python train.py --n_experts=12 --d_shared_expert=0 --hidden_act="tanh_gelu" --normalize_top_k=true --router_z_loss=0.001 --head_dim=128 --vocab_size=16384 --norm_eps=1e-06 --attn_scale=0.0884 --init_std_up=0.0181 --beta2=0.99 --weight_decay=0.17
Below are experts of layer 4 (counted from 0) of a mixture-of-experts language model. Rows are named router (the router's row for the expert), down (a neuron's output weights, with its number) and show model dimensions 0-95. Each number is 128 + 32 x the weight over its row's rms, rounded and kept within 0 to 255. Numbers have three digits each.
Before each expert's rows: "raises" lists some tokens whose logits its average output raises strongly, later layers aside. This comes from a sample of Wikipedia text that the model never trained on.

# expert 1
raises: " His", " He also", " He played", " He was", " In ", " When"
router:088080082113132140134171111090118108099068118106027157127162120122149103127128077127143112098098052091169096169150106137167115149120123183104130140069088160152198182133121136114081117131132120171120043106103147073123148084139202137159119132100120131162137131124137121097112112146138111082
down0:149143128100136166103104095154128096135080137165120077163154084085182138123076070179072133133191114146166113133127137152108147104116130146128102162107156145157138137094124131120136110135113151098095160140119081114142094102057125152099103180164100172155126135143158125132115141144209125118
down1:154118200116102070081107112122151133161139140084111125181144105141135175072181097126126088144108074169171117148108169164085144128139143174108121139129168099154142108092105151164113148141119115106154115146074134159109087143185091142092129100142054133126122144139115126079123143128095155168
down2:177102114135123107118128140154129140146164076145138111096157124155146159154142115124085064123126156101121072060091092138109094150122097128086081112152116117088105065097114141084135232105112029090121089122160124089170169139125066163116112181165045125080138090125184115211163128140103150102
down3:174148084155136095097106149138124135175104146160138162141138131120128130138100156137163126111136131123144094147136139171126191115114109160116154183063080104117146170126098132184104085107130117150145171101147054089119098105083177059070070165127132132122118081120133137154159118166172148167
down4:165142144153147087120163145131160097127090165164184105120157122095122121136082204118164124146117118163146049137100115120110089129161083122128153091121108143169138118071177116140098116184150090121138134165092169163101126130110141078185052162149127159143194101154090111148138105167111157135
down5:157123142066141067122167115096149112086139141113116115195164060151161114111157149151120129145146129112132157094100153116113108140173121092139182069129150103107116071157136088139112151163134135109114049144131139133153130118122157108183094122129110155114086127156079157156111117107133160147
down6:111113123127115114133115176072115086105130139183122147163144151148156112155124137130061129080142165108096118139078189152083122152099133168141140134077133072101116110172087119105115103119113155105188169138125192133102121119170062154172119105134130084143067133125133074048117139127166154098
down7:143108180113152122102080142117127135080111098125140155124137104165107095084124174126160069153107109156139126115134179150127118060144133143173043134116091127088118134135103178101103087117143136137143140155077064142132082137098066113151096128091088158115115131106141164089117116103106116146
down8:137152234116150096169099125140069075102126105137111129155135097123130144121082180095088110124078155113131114102079110065144128081162157119165103088103128097141082087136148108134165085103120133137241141130145145138154196161124176086183187174109143080146137168126149127131117146102105063103
down9:184135123082167158098102176128140164088135119185113131162166097138073153128130179201062125159173108085126139135169085159176156140157147029151134202134109109189148124148136163098148143098157158163139162181073115134153026123138156122115159111196104095167103173097139116116067121097109099143
down10:200132114145114158089127148121075089126079162149141185120097042135136122166144129098136161179157169160144127113089100127058149100172138104144125055137122149118127162101131175153190147167127061129176150113136081167114111120177118132151105199143126163131132110147134146092132155148127132136
down11:097115109079184172149132134149146092141086092151122143131124105105041123185166126159108178130111139135150134130158081140128073133140140139139213140133146096140141095151136100143157154139186099128145145116127070148186115137140089146095092137186197167169130147117167162118165145131105153150
down12:174111132105142076080105138131080100158075105186109137085136157135111140123118134082140137066084098184190213153111100171118140121073090156078177085118087126110075124134133127138123145080117127116132138133155124206137129094140126099140108126117164087133148153117111161094111049077132145092
down13:178102095165155139113147058144147194165128095096136144133124162137104110140066151063201182112129104143154094042138127149085142130134122070134144125157099115067152118072119195183128151178103123123118113122108092110112099140200168126092134148169130070156200143063141156076163146146167166101
down14:140137107110124171153128074098127139132069129066142198094153137160164094143148172149102150115119090115122180047130130167149130134149103148153073066177104114170038077087076144105152110164116133081121156114107112162143098096135143131169143170107175117092119126155053109156108140121086143110
down15:131105068139092174167115156170117153092144123120132096130139165086132117111125150095128134099154172104115145121123135070107093175115095156130131114123164118127161089112143159121166099149138123143109126144113133143164091141133130187135150097115126188130108145136193069098155095089148104162
down16:152111061127175113161134167119129146121147119119142145076123120125110116151144173098157160126086145121110132130081096123119134135095079152127115148127078122077152143108094112138137099155106087091039137115079115181102120122120137112122135141112103184149110173160113163162172140106143108113
down17:137128162073150153073122105098119172055132119176132141111067170159110079139079159106185141110064157102110148079120122162106147107126124112136139133183138131090088138148127123145143086111094124111101142083121158152132134202142191180182196071139199160160075108109131163120140121173171171128
down18:137120122157116116145090103207129163137157163140136109118142120116058181103109174117075084126151096105163145107135135120134093157053129193144182113133165129117091141050150135156117137167126151167165127086091101072111173121136162133108160103078114157107127132122105107099102109140138111180
down19:123109170067127114109131170081084140221093129107196110108188149148080149167111108131107192140136078136159157139116169160133113109169131171128122103118122126132063188137147110148086100108104133092132154127130133107091155131114138105182135169135139148089102165114081108115130045164187142108
down20:105205074142093140167170129168099110156097104192157079103100184174136185125104192113126091125136112107149131113105127121126080150152156190101109099106099176102137115123127114088127142190080098184097111178067126087078067108137058081105065096097150119079150181130116130128102167174171098131
down21:132197097106077186085168194156158173118141114113137140125078153096118063176059118061080102148146160151116131108185137151108169129120139178166191163110127131118089060104155149118119136129152135133143007114163138152128115099142147135136092185124133138127092096130126141112125101112140141131
down22:179102125136120138085166149123110125121099131145125106185153117116136140161149164107105078140163138163125120133119142093140158184121126095100132056120112154174136130096119156090143175158132140111089173145136129119188116136147117145119059130162099130096133103081137112145117102151074093137
down23:164132187171123105130166106150149147144127155128083160154121126157208097107060117137148148105084124119109109127169122131149121110121129076166144121124127131124075109135133125145137149140108059133116127161170163169183124150121150147081100090148099129109151121171075109188193135112147155081
down24:052127116141139134153145166131079194131119143152076077078132180129154156141089143107120150116124122082115147144175143077157136093143144174129091198139109066122140114122068108143092178154062089096123128072098126118114104129130121123119115140094141157104145119120126111139109138159140198190
down25:143106105117143167109149165117127115165121199115145108157134129082125115060104060169117101113154090103133141113126178061103126148155141120124187224153121134139127157089139107102143094172106107137156144108112125152102090130124141099117129127122170122095070212131018127121150127095160136150
down26:077128157094131087141107113103164152078145143102145175176162112144102141110135121087158138091135078145117091116144181128123096156117144145211150127152122103141148151157120130094144138144075130161087117128129087154085156130117169168178133152116120155158130097079135123162119128169137094179
down27:139145137139083134104115143142135086137086158117163145152142121083098115131165113151153091116162117148125151126175190128094209176204132159165191128101192152147137118156152119151090153123147152181116133094091122084146135026140116147113080129210132113055120164160129111132115115069127114054
down28:211110180102095115141146124109126145102110129084176131109180099124127184184118105092128149137103141127113125077105153129019150079139081118147152119106103168072149138099150133162108138147114207161111214137218161157093100128133210073134120204165132088090076177101137109145104074089151145137
down29:128146138166113154131119153085196188122153133189068111091114158108119135146168182074151197083149176121112104169103145096170130144119064132110107156144134092159113126148160091135150050096072154162145124105092130163133120117163171128139163095116072119117110087144148149124090152116128137105
down30:082132136101139142167140164180154081133113201124113147111133149148143113136098149117123177108128064158094136086139086133172166088150093156188124144135142113134135097160126142084149106122056108149142132136108113130120117109153133119119125099135111119173113075174163109123125110051096161137
down31:059122084145153153130116189098173072164170103090114129125086155168043144181120129071088143177163107118103130156096116096078059143112107117077132162167109145137147096093172166127109094084135062151079125210104141110085135101059131165107115058118110141155158146163157184128118135139127138112
down32:092120137122131152130189134114133175168143138139140127108078165180111152085129147082135135189048100147119197145126115179146146128146133156160131117068126179124067105086082103106126143130125156110133165076135168108144081158106135148129132118096187124126147105150156092120172121119115171129
down33:128195136095134037109166122126143132118097091171116134112113103129092067156136114159070075164128097143118122097171117100143123100125120205103115117159138084114151103162120117123125127160118123112145147173111143095141125112095120128151111131088187087156065076123157119127110128147110131116

# expert 9
raises: "= ", "- Born: ", " latter"
router:099153073134127113117116100175134204160129111103175071168128132153162238094205093146173126143136173115150143114081162067132127133124156153105138137135130150112100126143092156083172105053147140096193189102142203129128144017150070149131094106126140113144120052086154135157220091126076124155
down0:122146136134102039102098144117098186078072185129096091087133101131159109168129105132118124058117100112142082174179185158131108161182154119066133109124143164133125164181112154141137112166110101144118064143176136166100140118095125078097179140119131118186091117089094105101145109148196184156
down1:116132148131133100133091119139077163140069181119146174182079113068132115181105136211080137116112105135146119111140102133114156137117095096133068140085085093069126145116010149082076103117164118106118114138103111144137139134125155168184211090110166092153073122120184090136113077159114106088
down2:155106132123096119137141101131165112134154094158122125113171222089151098144147128096121168084097164125157126144138100138132080104060068108114148116086167139141169146079093159130178130153133175124119152138147140150196138131145116139160149185138142066108132122097107139105103140124169151069
down3:142091099132110067088183134163105093153105149132145120154087144123162131175116091157115152122150145184112117100114132120080129105129134170129120084098110155072087080135183076140180169139055055228117166104172146150118126134132153171124068116128087145198163138133132073134106103108067154085
down4:100124142051116131122066145125114081150125146163146154096142106089125119159156094110078106135127126136107181069058106128155138190186096131133162153153064100153139076180121098149172148138103161149076141129184205076095149065142089120084136122098099169122226108110189106150165138143100159137
down5:193093089098163152114147101112169144112134175128169164111126151149116151146045145136163080145121097180136078109131136211059119116064083138087072137130115152197109110132068143129099136151150091147112139144125071117155139071115194088096065107156123185100120161102130107085113134133177137158
down6:104122146140167045113129143086114103131119102163073131095146107137096152121137093146145139167126150059105125181105111174129146140190133066144074142137104070119099133094135178179112141096068135091147148150171160136129147160095172127092114148207145089107098191129152150125141123121159103144
down7:148117031190141146136106165129126097112143147113099080092130133114190125125126125105116137114154151137049211088090109136118123147154179186112187133092103123168120081068204165094156096141095130107089134112189116141132167091107111144063123141080131149195099129088133146089177117167175124119
down8:199133111128163108110069122055082115130109169163132175113134167119114175117128172142110111140137141080175103146117120141103147119095179101176147084102152139190079112135094117169102102162080167118173106148128151120139052091167125099126142141138084141165179153148083094087121160042128146149
down9:168153170105098109126092126105138181104119142118114082142122099118172170167058113145133105117139151122099185181147137076082110147106145138161174097106109144149101045053107176129149113100138153130160102154144098167099158102118147086134127113143123109111138111129149101151176096123110137135
down10:110118134109115074118097186108144117122114119097114126112122125142153134149168157141155119126110135191069135190113120143150089111106128149138070122129083064114160140149136159164124163115157155131176146106129125093189133159161101188091104022147120142181104135108176208126143127161106094146
down11:098137125085108131128101182150150145107114092133129052184123055107151113073153133122080097179150125115127175141092168131153099112135203095094199113174152103091131136108156166153096179160180166170124163128120110137094081086132119103158142104199172076117202173134079139098095138132138119116
down12:179164129159167091091138151104114114131124149150125081088144125133140122155120139127190169136152076110141093115115109095110142070190128210130111117142103130121113119094164073138138107116118141169160103140118106092152193156130145129106130194126081146157117088145149132174116133128083131142
down13:118124155138087105146129190098111165083109171175142158104105122123115169120068115127113085165159123088128122066201123119150160114138095170093120132089146171163090120148121100184128142132146095148175121162130135112091102109140113114140134201107126124144114152095131146114116102093131137144
down14:100067037136174129073183146124129131127132105183115117139159093142124090136109103061118118103141084114157068134109139105079107156100121115162109100100050140152117168077136142077128112120091138112147135108119167113132149156169105181140088063117096050110154098143056132154130143137106087122
down15:139142142100112112143074085114207148169094156148172160091165119141184118146194151147095150216168119135147159141123151124146141064098126113139143091139123106152107108170116133109133128166156118098148176089216124145161093107113185147123039107123090218163178135163114077200164105113082140151
down16:120185127149131143146100113087149111118080141130185182167082159101085134147206160123079157170131136184118105138119108105132124098133101164131137115170113135111157060089150176167117135089114110073125145070151193175169125168164086093152074040103095128167157114102126152221135137140132181097
down17:098140109123105080193196104187150150080122132116119120177052136079184151175113160097083128146119056156127149091138137103155138131133077143091161163140118164089124122142121107092152113096139110160146122116166173117145073173090135134172100093179074135104188092136134153149120141110135120061
down18:136152128187136196085128168175137190174087152108163156124167064123140134120115124185156134100107136121136125125100175183106167122060157121167157097115100120201063184146122082140155059111144166083082132145186113161171107111131144200099079142117199127144168086126122147138119092154133153122
down19:073155150148159150111098149137125128147108115110128117046119098143140119126101085140144127107097131131141131112122134128094092147124104156162153107134194060161149054097068108120122137135107139092152178145156163195121098098135177041177132146129075164096149146142136077108101145055081130109
down20:170146150113044171121099186122194144116126136086134139144140156062078127081149142147155157167087180103129156071107122133110147161141155132123151079137157083144178205124117127154171094131121137094170151131139181142093147144107109101128165137117137172120151142165136166102119126147129159120
down21:137137130155135082118091137174121080138108112132142190156109137105145134128175107141145139118079117116128163154168108104110136136116161101157143152109116092141147102126130119123112102153051151145161082132113107170141096150153126098182108151054129084067141116113080118074088107035094065079
down22:078085115120123097144163195175230114089133132087205210142084066122123132105138163161156139122140073131154142092138142087108158080109173172190119098139102084087137131171096128099103100147145163142124148126160110132121126085130134138124123095102126090187131140128123089139106170150148095119
down23:139160184094073144135123126090106143149077124128088166143129096101141111140138181165102093099146093146122197157107129100048183092103161121181146130162185115156129134138166184118146150157140133116152141128128111059102114100065132141109151134111123169132109116132135045106097116125125164173
down24:153091099094128140125098075125143138185131133166156129111121128133072152173133112134145098110156101120116147151115116142153136062076120121151119125172150080135116113174075099109197107098106126141133138105184114125132141098126093105117155118103105150084126133124106097185075148043165182124
down25:123175144146163094117201138119154174085109129143111178165164106126188128180108077126101131158072173115116103125117142103121148102208089172131099057136149128133139158121132098134108084131126180158153116151145086098124155126136110143129120130135171156119167126123172122078078159090121108120
down26:090160143120121083129151093132120200156087153112144106088115058130174083159117156152085108116122168131097109155095094143115128152163089119108094187103138130128167100124103151139111218173119145219090119173147161118135139148163156126131127108120074076162159116132124172156127154126095107130
down27:073120069110151183073147175127150103162195146117179097127117140143124091068166113180108090145096143159150142140133123155164156126130132127103173126101106128122117159162201146102131200111179146162122112140155174146120137080173188088098158062138149159151081159111153136103180135129115129149
down28:174144102093170053056155116150162144188116152116111102126146114064097122140139153109122119134104097121131175130192162125152118139103136120141145090117086141109133121172112132141060028150112184127131200156152139132132099226115116119102111140181110145164120160114145182138119170116158115169
down29:109121119135210141140108068103114189137115187152086109081124135076131122141068149089098142152084132078098108148136175159121164088116104113093122128111061121123122132148132114148113174144126132074051117119142140172094111232150093121107124150094105160050104133145114130118082113166117126191
down30:152144080036089173109147155135183140140078118152168129094073174093122110122134102128123068135153173151172097078099136110190121134119114126134173147150175084147162134124089133125162157138142159135143151106125115153154101166102113125126156134120105163132091115132139099070124160130116109137
down31:155128122141129143105117087125128112137105114172113058179104135114132101124090177095158163145086194143156101134175152114107067098129138077108098170140164125131108148174116131093107108100145141060080164116142142088171140119170170094070146081115125145094153117162103087088143162124125122140
down32:084100062170082131144088164138115132111159151182102167134140119106170160167099143080077148100102093136096164152088104073073110127078098123095182100105119153116138187117156112113118124103116161145169153101114160152156097140112085196164149130100164116128083133132113050104114116093191172092
down33:136130064134118082151102099107143152150084152139160119108168111131067135135172103165117165087092083136165091102140144136108116106055130107121157118121132098171152075066126143127161153165122114122184088102120111162133154076124153097158081145103060116101063107167131101153113163129113126099

# expert 2
raises: "\n", "\n\n", " towards", " He is"
router:074156130101149122132173125131113147038121102125158108124124081177156112118102138063123111130113171131182094120194182099138129134170112142141058118118104136162079133124118100113206101085108127149127150116090079106138162106127143149112131150177164133098148140125063166142149183140119092111
down0:133149175115131143123145092094129097148085104136100080108152137148167089138153115139120064083158148076150171160100100170167061125135165106163121123184187121076106098141054139089154165172174109102128160111095117098168144105208122133066129124068154114142098089107142110135184104108064091126
down1:152148119133075120131120168176097147141121155136159109099106134162161126184095134141144161141141145125115140106127076161090098168133107121170072191114199105198121115128082106172095089182130147113148103130140166060125116149124103186072069154112139117141142117093100163188124147073132123104
down2:133048118153156168121056141122186153150125157119129116120149143120121139189133086170157210109094181068109151149105083124148068078098156109178114150126100095150054136205103139081140119159175155050108111182132131177087143084154181117143167152104112163162160079069118108086128115100133112171
down3:149141122130128155137126050176174127121161171167119151096070099181088093118144140097075081112103071106127137089104185122130111105087092166091134127113173115078128128101130117127209168115073079129106177112131151137104119087113146061131108098112112136138166092135078160206079165105085127068
down4:103136046126114141100129152167123152133097126150146150159144098193121083157145112174097145164082136138122101152120156093174092154101159123135114125063117165134176168117165154129128095123120184147141178155119133171153140134076105144194132075121144184098084143128145076119106106120114106120
down5:161139104123191109163098136194095131093127113142101178188095104153144108207171127160143097119108152152167128067133053143147111131109147089121130175076124075099146125152142142161099150194158161157137127086107118168181105142121130092136086088125127070227077108162111099127114173126112130140
down6:122071106084149173127179139113092181107116125122126166087068111117115165107103074132165119149132091147149102122123151126128105068126096067117119142110108112137070107105085150167171088148113103092205091130127171154135136099129134119152117115055124123122195145110060122098121139092127112102
down7:150142077136099112207155132148138100123121207114143117099098131108160155111189180104150180123138138127183146145184153111060160067118158135114157129090133076133126091190140108145123066140127112143115103124142109129095129178054143141151099147142152103057165156153172136107099092089110116130
down8:094065185177117164120138115150177151122147132179139168130163163129114129131131123160043184138141134106094130169111101135100104124093083127092148111101152183152100193138055166158168166114146116127116106175132114153164101120142137097158179090103164080168190037157128155117120140118139118168
down9:128117146109162129078121108135152125144161120111124170224133135111094128156141075125103173134103084141104128135178078125112086182154137114132156130094183135160149139162115153063131122140170137155110130112179144132155123097090117127139112142101110130102093155124083102130100120060120105039
down10:165124167163127183176180117137110203192092138153118140135083118070110137190113141134095106144144109179100196130134156153129100156168124098114101120151133130137113144103047158153105129103124098140132113131180128172129105182117149163155154160127139120128110211101140102116126158141092123093
down11:133117145079112133142142172113141108129129143135197132132128085108096123101126155093143126132150116115132082148108178100153154100159141141201153153134120148125094156159124061122084113175111118145140108095142099131103139127161114122166146081147131156131189188111112109130100141090120148146
down12:049160159193071173095145102131122166186109135072144092115116041111177092063101152081172177136133165115168104075098110068110132105091108134154131067148140121181085091074128147164120112139131119140149173160124130132112082131086164135150148156085084126134137095130120078170133148144134139133
down13:111132177103067118056200131118092152184138163064182093132141104137152109194186097171148134094112066143113111163124119081137103176145147102083191064137115114133154115174151170117077101096174094136139104113180149132126138070074132135080134155123154046134132179145189148148160172140127126124
down14:152157114114127170121169123142078127137121084160112099069146167119108090150100181145139141097138124177151214126099128089111123112119143157145113166184117159112102150128078154171083129075095060075138130150095083131103130172191180162092130177073126131150132061181154131129118095149182180182
down15:162129151134116121112142158102159156097117201167147095184132088154109136132092044144134108122083140098087141104120133119139158073122128174071103138159128158126087173106143109118081149106133138186103195131089165161110139139137096089111064116124134143118083187118149153135123195163118131104
down16:104156150151086092173109101185093083127176129133152076151124159120117122135074171118080148064119113093154167121135110160091120134143121106141088097110102111149133114114146126104124185093118166125130125088126113109103112155123136149176161127108124140092062120117063165112110121100085032161
down17:149101118149148143145130094103145161140094090121077103080101124209083107127128103166083161100082109129149180158134120087151142163119120155118182125138172181115089156147083169181114145155104101154159155113103188134089122161176120130133090036160152126162121146116117165128150133151093152147
down18:177071103147140146117093143147102110116094162050081158123129141078105119184108189111187115181125141112162165094151117090196089161169025169161122111104101170157200102180127126161052111109138107137116116131171132153072124130190184102171087100128145106136065117088115165127107102131183150180
down19:151130047122194092082087082153125115184144130102161115142079101166147162149128123134098078155077138164130163135135104149108108105044123157120133075156173085156100098118149152102178122166206116107125108074102117175165097109098138132179099101188099127177128113135118156100110074164154177061
down20:180113140173074108146139135135161116108073125126127101097130179119103118119104109165100083115149144117103170117123102118114140149143120148165128084084125166171062113067154089093127111102093100145085127101141155143123108090154141137154098174128132104142079133162072097136123103185070162079
down21:069124091101088113094190127177123109100066172122162082127109095119111174098126071120166123133110128141086153135164090119102162123149131173174082186109117116120110103192138170183207131126136079103167155156118080166108172142122177112136169118118178142121179093096112087046147173096118142126
down22:138154153162120133150152116087127182159157078154109100097116101113134136106103163195095122169170117116116111090132139150118136150140129162180084140160113163090141117122137077111130163057118175088112173147061157180188099158169171124136133142164112110178138161125097120140127102107084126111
down23:131109112201121114170116134128150151119154169045163043088119142146113085100125119105099146196093121136088115091139156127153061126096095194182115158165153167042135133177029094164079112092140099148136138164156149092080139167147068134096120188164130120106122145149161082089132102148113147134
down24:138154131086118141148124156072102155149088048141088116068154061165082110104158143172038103089134113060118140107141167153129165086130044127133214176155142139164159165072098099098130106131130139120145189152168165158098110148170114107110108121162134149128142065120105134095166127080115099123
down25:115145106130109050104099175106170136100113156117134091167097079194107172146145157128117105138109076105079114116146221164155127132155078135179137075142105124080112123168141125104065092178082152131127168138097163165117085178118098089126126158149119159130182086177132109143106133154132148089
down26:101178117103150105149123161085108122098131151143108156088148196066114141143132138157087075130150116155134115143087150063066053088107107146153150129145080142159125053104071118154139093105141104113105156116102169129149100084104069052093111150137086149168180148142142105132104125158097165130
down27:116137095121101134203134081094091108110094134148081100119150101200124135108119148096107150128139039158134160063142175112128099134091142064137193068101089113142181181135115112147144096117102120124106154128098096152161169110121104130110120205108127084127164094112094111155139138095112102128
down28:175148097115119108122134130109099090085140098091067087117110135098154141138088018191092131149113182096150092127128112125159084097128156100084197147160148110115069148148111165197118093177187156110131141153117199151048122158144160153176141132166071122125141142120130052155150073114142144157
down29:147118172059085122155126161106165091145046129112163117101159075129136076130095130147122139106172142124083146165101150138148126112103110151156165163168084123072154180127138159082053153123143097079155097176131099148121122161089161190129139128166120140093153164112182154172181127158116133156
down30:070099118164145094103073151120178099114134157107133123163123187150130138116138180130089116084181128095139083135070133072177078103143091131125149130121096108125159103156180092147118131143090103098161076131094134137154125122116082170104161154129147139133105080158097183155210065122149085186
down31:174131169076178215112122096121132133180108103106082157147129128144072092121126161148116120100138063150165127158208116116155083134157160047129106130139098137158072119157124079155142138168120112126142183133105089169136125147105148122184169109121142190165119140149151103094044182087070140113
down32:095126126163148125105146175103150150120161120159133117116133171093087096123170165111095100167097137108076139084137154122154120132117149084174133117137086136139078091117100144139114095175121170158128201180177202046150084149150060125111142058155163097104223145159174115107139197086111094144
down33:143105173114046170129140149144116115072131133195096108102122066064096069154148137143070105129174142145110087085104150134113135106125120124107138163129175106101184179140135082157142147126115088168113132174117143114149100149130092145120149122108110106117137124158083078118093142113059184174

# expert 11
raises: "th century", "th", " km", " others", "th |"
router:164143152138117166131188060162145165167137100072098190124169180163116113130067091130013159158145157141118073146154071178173153120247159115090151163131161128056044103110226123156135078115113096123152094146094158122127109096118184155120126095154145092131098075140098144150144157147127125103
down0:115108161126102076160145148091153130133153099149093109128070168140081110116150103132163114109126122108114168069146117147154140155123135153147145096217154180091131127092126180116184129124115164141131117110053124153134133183103097126106105119148121140089094144124130178130089137157100146153
down1:127201116124167200108108168176064080126162174115134170183117149160161159140184082123105076112134126138090149120081177134114089120110250106143127145187138088152049120144113161124117090112154058164087132130126130119129130140110134076199093139156107153148162139163160126112155145192102134138
down2:071089127173116118123192112125135099151147144120130169109115170140138110124116159128129169148153190127118117096125124114164141145090057083139135146111126113095125098163124122155135128141150141128115119162134156127147054158191233089111134139117131144152146141091155156118116106166121098156
down3:120184156185129121208098088112147162112100166177123083048125150097147107124101083156170120144167142097150106046173140115103125130217102096113119151112113104183093113108121203128136077104089086148101142158133165120123113146153114096095112094091117076128123114109106145105111180094182100080
down4:128091126110101137131113138083134151130086185107187112138135220127128155141085147082110181095152156165132160151107098114182087136140165125087131081120097090171160199123138130097087209117172141111158098112133108112085116139118094108122131152127072097139118146124111173145118103163072166130
down5:144083139098079140158138143126125129151144119152100134144062081144102112128111166100068139093142135173080126160147091134125180174141112175120159136065129097118116128105163145134089096108085174140135120114113114103141189121104126124081189100126136100121114157088092175093142054130097135119
down6:078145135126128109103134092147196142093138151168116121102111116122095109159137200135072098173147104142101136111089156128148144111106082166062145129096176119109079128108090122146196134139181153170181159133144103123194107122128137170146109143135151154129128125120079144189124168078141151164
down7:154134118075139151129080137097133140143156156137137160109100101151117133145132130084146124169151097107120149084233058172113126124116102124164105080116179166125223127166115129138102133092175113115127126112070090134086072160138067154175077168131094145127127132142097100120126159112137151063
down8:141161080093120115141098180109154180108159175129127131141132075121146140133128183114152116125145172106162213154157108080084168097070112150162153132197111117170157099110120164069119097079123158122113127108170101111184116150093052118103123162086121144129128166152088113042107189060154131081
down9:145125161171107058093163139125101179134133164098147163131175111080114151172211074096047130116132150139092114192104141172116078195162121146109147161097200170159164197136143158138095135179102118110139151121161125158144160072098121147093089104098141143132150117131120150098151140180148112100
down10:128116107103152152076153178167109136172119144164131088038115117160113121094173097156081080129148109069092128112130094152097206138150120078119060095104153119171096055117159160156165118101105090163149129147103109157122127097109138070129090085083141167106158105148111150113125132104100127099
down11:077063128142127135099152185162181121132146133131139079100153124090115162088125155147141115122097148159128158125118148052107121165160134139100084149139106136168130117144192122048086134105184143164138084125106099104076175109174111078097071116167084098124129160068146118047109109106100128120
down12:135165203101115110133156174037116178095182075101159100110141115184153175165125143041101161162125107186133128110151134171116086080128127139191116090129089100137196116130128147123111124156156108108062198123136129140121096170126152101106137184079090111095109114143103201119112087148145121107
down13:120161167126112092143105130155176132094110139151148194154075135078099138167138154124134148182090180171095110149119104131118183098151162147135152139184129070141118169170163116123123142156131155095174122198129132148157110107088134124174130102130099152134180132153165147093161105126146110098
down14:126158146136145152119097124166166168144151153164144100081105200124143105163140185067110162159133112118116113148075157115128140108120120184161166127154136130210130124094108126110153133176096185187098183167148068086088125207127085089166222110142112146147156110111124111124052149166114145117
down15:135127091126067122129097166088156150126144115089171129180086139134114131142105126102162103095145118107124126118118137104119151155107072140103092150156180106130130144114139168111084154112128126114144116153180091125134060120123124132060140114109092170116141125191137104109101122124189124078
down16:183100130114120109158115151110092185118170057138105187166172123087110066155145152112129128096113143120100102079085120150175174133101080118136122137162112132121171163167158116143147144112137155125163103174138037134169109132163089116114141170158138097135092142119193096122080121147172133137
down17:117112143157160085132138147081100155109130158130201116157065144154148145171129148150139172088163162064044101153116101051153147158121108119177154118134121117062055160145051109155134080130112139095142120059135189179149189119185193153156086190154134126061155137070068114121139187148149108129
down18:136155098056110130104135104143123120109091097089136114089125154137117088138171108146121164149163069146114129186118102109127169085103142103125153103138149210183103118155107143125122092115143104127121101069085116137143139135159107146189109096095116150180141108095186105148104170154105141145
down19:156094093147125111155146117158142121115125150134147159122166143151157222125128153105074137142156130145105078090094151122138132148155172077128078113150089118163099140191042154141171144091145116127129084156163126172132145179128108115113082137134147103171071119124124109145144125168159047094
down20:154077132171131100102126076169117051076104104132182120136078115124109118135169129139130083114079199129109134082156149116145090145093133186141120088146050120144217163127084141125127132159171086069131123077108112163198154215148141134087143148088097070115130204147147155151090167081059133139
down21:167126114141138109213135164131155128183068159112127094135111178154231126121145126105176148106132131143161117107117113122116043093127106109225206116127099100105119107096211154128118100164133105106065120106175140106090130118108144136095069136103122110063133150176044169093081098142207137139
down22:148200139160178208145130116163103114090131095031087140166151160157143165124144123116157073146166143134088182101092144078074129123099098147150189155130124161110094131136120127151108143161090148194188136068080168104097131174132122135128097120117148072086113146158151120126111122142079088116
down23:124144146143150148111137234137078091132130131154134125149122083098144107096109136163131129154109116083087143095133112109132108119152147218136078125137111105045181130101153143070128122144166143116144177127169147062137125149149137109118161134145104113197171159112106130075104157118081095143
down24:109190113180127124071141151110146120139108139153168138092065148120117123166135128089167098192132177200113124124137145118184165100131159112117137123096128175119142150124162079063119223129122152169127174149138152127128096149159179125115125141112110127090128124128200159125039095107136114077
down25:159113114144150054097114151116104092131102086112126123179138089125125201152151171157167155111109129165133122131165121115140106106163173122176164077123134128064084179124190162099140126089180150082141164111116113177147135128027130164119118139112103139100144142160092165147100124119170061159
down26:162127141160116134084153098085137133133076143169111174145154082136097117090140169114109129162103160141162076153180116149048117111131125091055127173151083124111115144161106251161133134135164113087084108116123110125172117114091131099135135153082147128114144142105130131170136141087142097130
down27:127107078128155141171117088146200166086095089138111144114120151112161158209136159083103156093145088073142162134114189097146186157122103158171075169097181102108155108107108147150106149157130139082107136158165112085193128132104096098129187145152094193108126164188181130156117063042138174154
down28:152099177168105145126076104217093179151150100166166160183084164087106149171131149125122134165082106158138161177141106133152120129166108142119149074120161173168102166124132098103101140173088052126148163123135163126119114146120213158117075162098110103170123152137167121129109196159146101143
down29:172112116165154127126167142116122159071139157098158124127129176070149100102093197106160131124128118171105137092120134120137114180099147155152180100077140144078157139102056119097119100125083102144163154118160099145175112144192085058185098134107117126076150114140189156115105171137075196083
down30:134098073144152123136172107102137092160130151131162109089130128049068146146145134123102108169148124159113158140154135135096150136116140108010132109125180183155073108175045110140131113150102088115166153125111104136117163099174093135123105135141132102145138118107129160142150136168082100157
down31:167148199087170119181109172128157161163159142107124116133076098185110124152072171119136161119092134102125128198102124158117144150114118074117148083136101125104120176139128136127095104162127106167193100128143141221102109142180108081125099100077120139139152090176127077167128173100120162113
down32:161169091147108134085108088090133167083154125081093146126118085099107159168080109119098174150172154116094106111180169113177112093100049197140133114154097093127105128182118116103164124137084142076149163133121118158110184155102108195118161115092124152127148110216104113151184091015145087181
down33:103148130156101142115110119149174132165148105189156119138131136152145113130121198110130157173154095181146070080137130114130121132120165130155082077137159201116090113025084107140174166127135130109053074096187088139139117113101129133158134194113112118131153131156130137111170094087087133132